config = dict(
    num_hidden_layers=10,
    hidden_size=128,
    n_experts=256,
    experts_per_token=4,
    d_expert=32,
    d_shared_expert=64,
    hidden_act='geglu',
    moe_layers=[1, 2, 3, 4, 5, 6, 7, 8, 9],
    router_score='softmax',
    normalize_top_k=False,
    routed_scale=17.3,
    balance_loss=0.0125,
    balance_bias=False,
    init_std_router=0.00924,
    lr_router=0.00169,
    num_attention_heads=2,
    num_key_value_heads=2,
    head_dim=32,
    vocab_size=8192,
    norm='layernorm',
    norm_place='peri',
    norm_eps=1e-05,
    positions='rope',
    rope_theta=10000.0,
    rope_fraction=1.0,
    qk_norm=False,
    attn_scale=0.177,
    tie_word_embeddings=True,
    parallel_block=False,
    extras=['capped logits'],
    init='normal',
    init_std_qkv=0.0663,
    init_std_o=0.021,
    init_std_up=0.0663,
    init_std_down=0.0121,
    optimizer='soap_variant',
    learning_rate=0.00466,
    beta1=0.95,
    beta2=0.99,
    weight_decay=0.027,
    lr_head=0.0159,
    max_grad_norm=1.0,
    warmup_steps=200,
    schedule='wsd',
    decay_fraction=0.763,
    decay_shape='linear',
    final_lr_fraction=0.1,
    batch_tokens=32768,
    max_seq_len=1024,
    doc_mask=True,
    train_tokens=243200000,
    max_steps=7422,
    dataset='wikipedia_en',
)
Below are experts of layer 2 (counted from 0) of a mixture-of-experts language model. Rows are named router (the router's row for the expert), gate (a neuron's input weights, with its number), up (a neuron's input weights, with its number) and show model dimensions 0-127. Each number is 128 + 32 x the weight over its row's rms, rounded and kept within 0 to 255. Numbers have three digits each.
Before each expert's rows: "gets" lists some tokens that make up at least twice as much of what it gets as of all text. This comes from a sample of Wikipedia text that the model never trained on. Tokens count by the router's weight.

# expert 115
gets: ",", " of", " and", "\n\n", ".", " to"
router:156108178139138156104103126135170135143115168072174150153085133115127120092134089117098093182086164105081162183135169163137123089074172071163097119129140162155107074156075139153161140111146110152139118168184102169078158153103145145138117128162177104186146071134162090075136106131183117082071098183156157160123073081187182158163139112108129115123160149166098096158161125124143108135152
gate0:081070137130123104174123128120137033127109185102143099094202111102100135186115173133128142136126099122170131080155119085142113112210153114112174101134129102145101185117116182103167135111123124157164138165054086110165119149163156192130143146130091110101113175185140099179118117130075137211173145115138132137153146143148119113160088136150123150148046094156128115147102153150136167164115
up0:183143121122172169100148121150166110138153161156212140191103119151147165091139144078167150188219178127079175150113154151123149178094094139130080108110126156067166122127141122139141138149146064083092163062134085146131166125130124098105093105163145115093136141124126135157109150078159156110109147106124135125113150121124120120059142168088157103156178190105145178112101110102153068110077

# expert 187
gets: ",", " the", ")", " -", " Japan", " States"
router:145109171139139156103110131137170133147107173076176156154086127125119130083135092117095092176086160112086169175125161166140117082073178070163096120119142167159110073148069137148170139104140109162132114183183107171085157157092142157136132130165179102185143072131162095080142107124184115081072109182162152159125084085184179158164133102109118124128164143168099095150149125118133105149143
gate0:165096099152127067094100141140119175142068105089069081155132112164165147112102157134113141140145097175213120175175182112112120127186128132132071114111153088111124174137151113123179093114084160084133135116082114126151107098126178108124094182122098132092166132128068187134092162146103109154178150122123093060134132146157090149117149085140103176090157123093131190090096109078133126065113
up0:130090120166124105106098131132104190157086088087129111131150201107155162059099200087090124166156090085122102164156177144189096133135107157160086095068159145116124146161108131107173147096191151135142085122145089117136097139102149146118148187106125073119158097149098136119079128139120108130164156175093108123099106179156096145130138101133121129091164169072097164099165070049104118116086

# expert 157
gets: "N", "–", "″", "°", "′", "S"
router:129122086145084072120164143118107111182122142151187155165089088075215166124114120078123087124128197073068123109102105163092133104071131102146123148133072166144153125099145153124123150078141079181119144095165123093134089146112185121128127115135131167137100098141179121077167092114148167130107177129168138166158141147144148175177139186127130170105149189077125098105174117147082147128093
gate0:125071137109147116147128122154134103176120125133107120133089142092198125144108205109109114094120151133071120126146142103069116136119145132106135227154204185064138113149168107173146153124163113165103137060152138138193147157132141159103111122134127121152131148192156163055142122095120096092085129083153150117087143117189136155135148083145123140113054182088137147157087138060146143100122
up0:116078161122152098154145102159138092158120128132107107123084128097195130119083203123100132073098130124088134121159132113079113123141126137119137227142205150075144105148146103154158150120156108141102120098162137128178145147138147169118106091109143088157124163214152163045142157128104102091104141080135141105089135124203131172138164087138113140132048150074141146121081135081166153105098

# expert 28
gets: "–", ".", "-", "D", "N", " 4"
router:156112175139134155110107110134172130145119170069176149146088126107128139098126088108092089178086164108083171179134166169146120083071179077174093106124139169154108074146067141158163136107140105175136116173182122170087156149092140159135136123163180117181152074123158089079138115117183131082075110182163157154118082088186176159169135124112135123129160137166101087155153129123138110133145
gate0:166177106120113107120173122139055118090099112111144099107078107156183112126110129147149116111105139110072098073156104100156099132138161145146192105160155141085220235115170073169114109177179132149104101150144119130137068122113122147133079127123109152108080207105131152139098110129125142106127123097131146149124157141132038154116105136120136145114078112113184125105175146169126149063102
up0:144098132112146121127107175065148131079186112184130168099187133165086161176085118090125130146130123149164147131103124134109163062109107177119126193079083159109145087156156183095102155113068108104120111117202130145160138073080113136103124109145131105138114140108105195164141113119073183069155120137129107088123159103155128057168078127189141074134122147126126148128095126102084135180107

# expert 127
gets: ",", "=", " with", "-", " by", " -"
router:165131167128127146110124114131169125157119167073169150140084129122107127094119082136095081177095160125083163173130156160136118092076195076171094113129139163160102076147063134149168124111144117176124117170184115181081157152104129164151130134168191109183151073138160085093135123121180108084073096188159156175128081087176184160161140090117114118138156135155103106164158130132137101138143
gate0:075140147124141166145138215146111141186159173172133126165047166136101138110147128154139143119157151141200115114133106144109166132255136123093115124178138118088149172134104124153047113197082123086158099117133093109134126111148087111144150130099122113160104164081099179159091138157108097136149080133124205130115127107099093098154111097122122106097132145127158150125162158128110163144186
up0:190132186127112163113151155154138142116146116084172184144165170095101152104165099170187106131135141093106188085146128131064089120151125118088108146142127125112047114108137176151102103079109163135132147152136134071117145113145188145122121106073148144144133191130100134149099116158079085151120065096138204149092114123118203099132151105162084115106126123110112092148102052110103187073130

# expert 0
gets: "3", "1", "2", "5", "4", "6"
router:174154072105126115131159098090087142147080108148105097150091111093089108163093180115170089082097159113076175168109136078145142121109127105129141082171102089180114140091085160086102179113107161148147141144153063110097109120094133148117062103076165179150127176118155167173145119160152159088117174111152163150132099106158093151092161166108097163077104160175130158130177178181142148097108
gate0:141129112109174081143167134128178107126133118154122099140080108186118087122153221143206109156085154043151146113141122161100137077077119093174065158147120137162085152108131099080102137100170097109134166150142100071163131153206162100126111115164139136145177056150143125141149143158140133142113125121147093166044148170132139138140173099142130123120104124110130168134126116136133204098084
up0:093129155154101192115081106123072153156128115103128159108169139065138152137097067116062166097161103212112105135107120106155107188183122148075192095136138113080181095145124169192139111160103152143121093101116165179097121109058115165103155142115111123108079199103107136108099126113115119123137133135115152076200102094122117122131092139127139126122158132159132072129126132116118058171180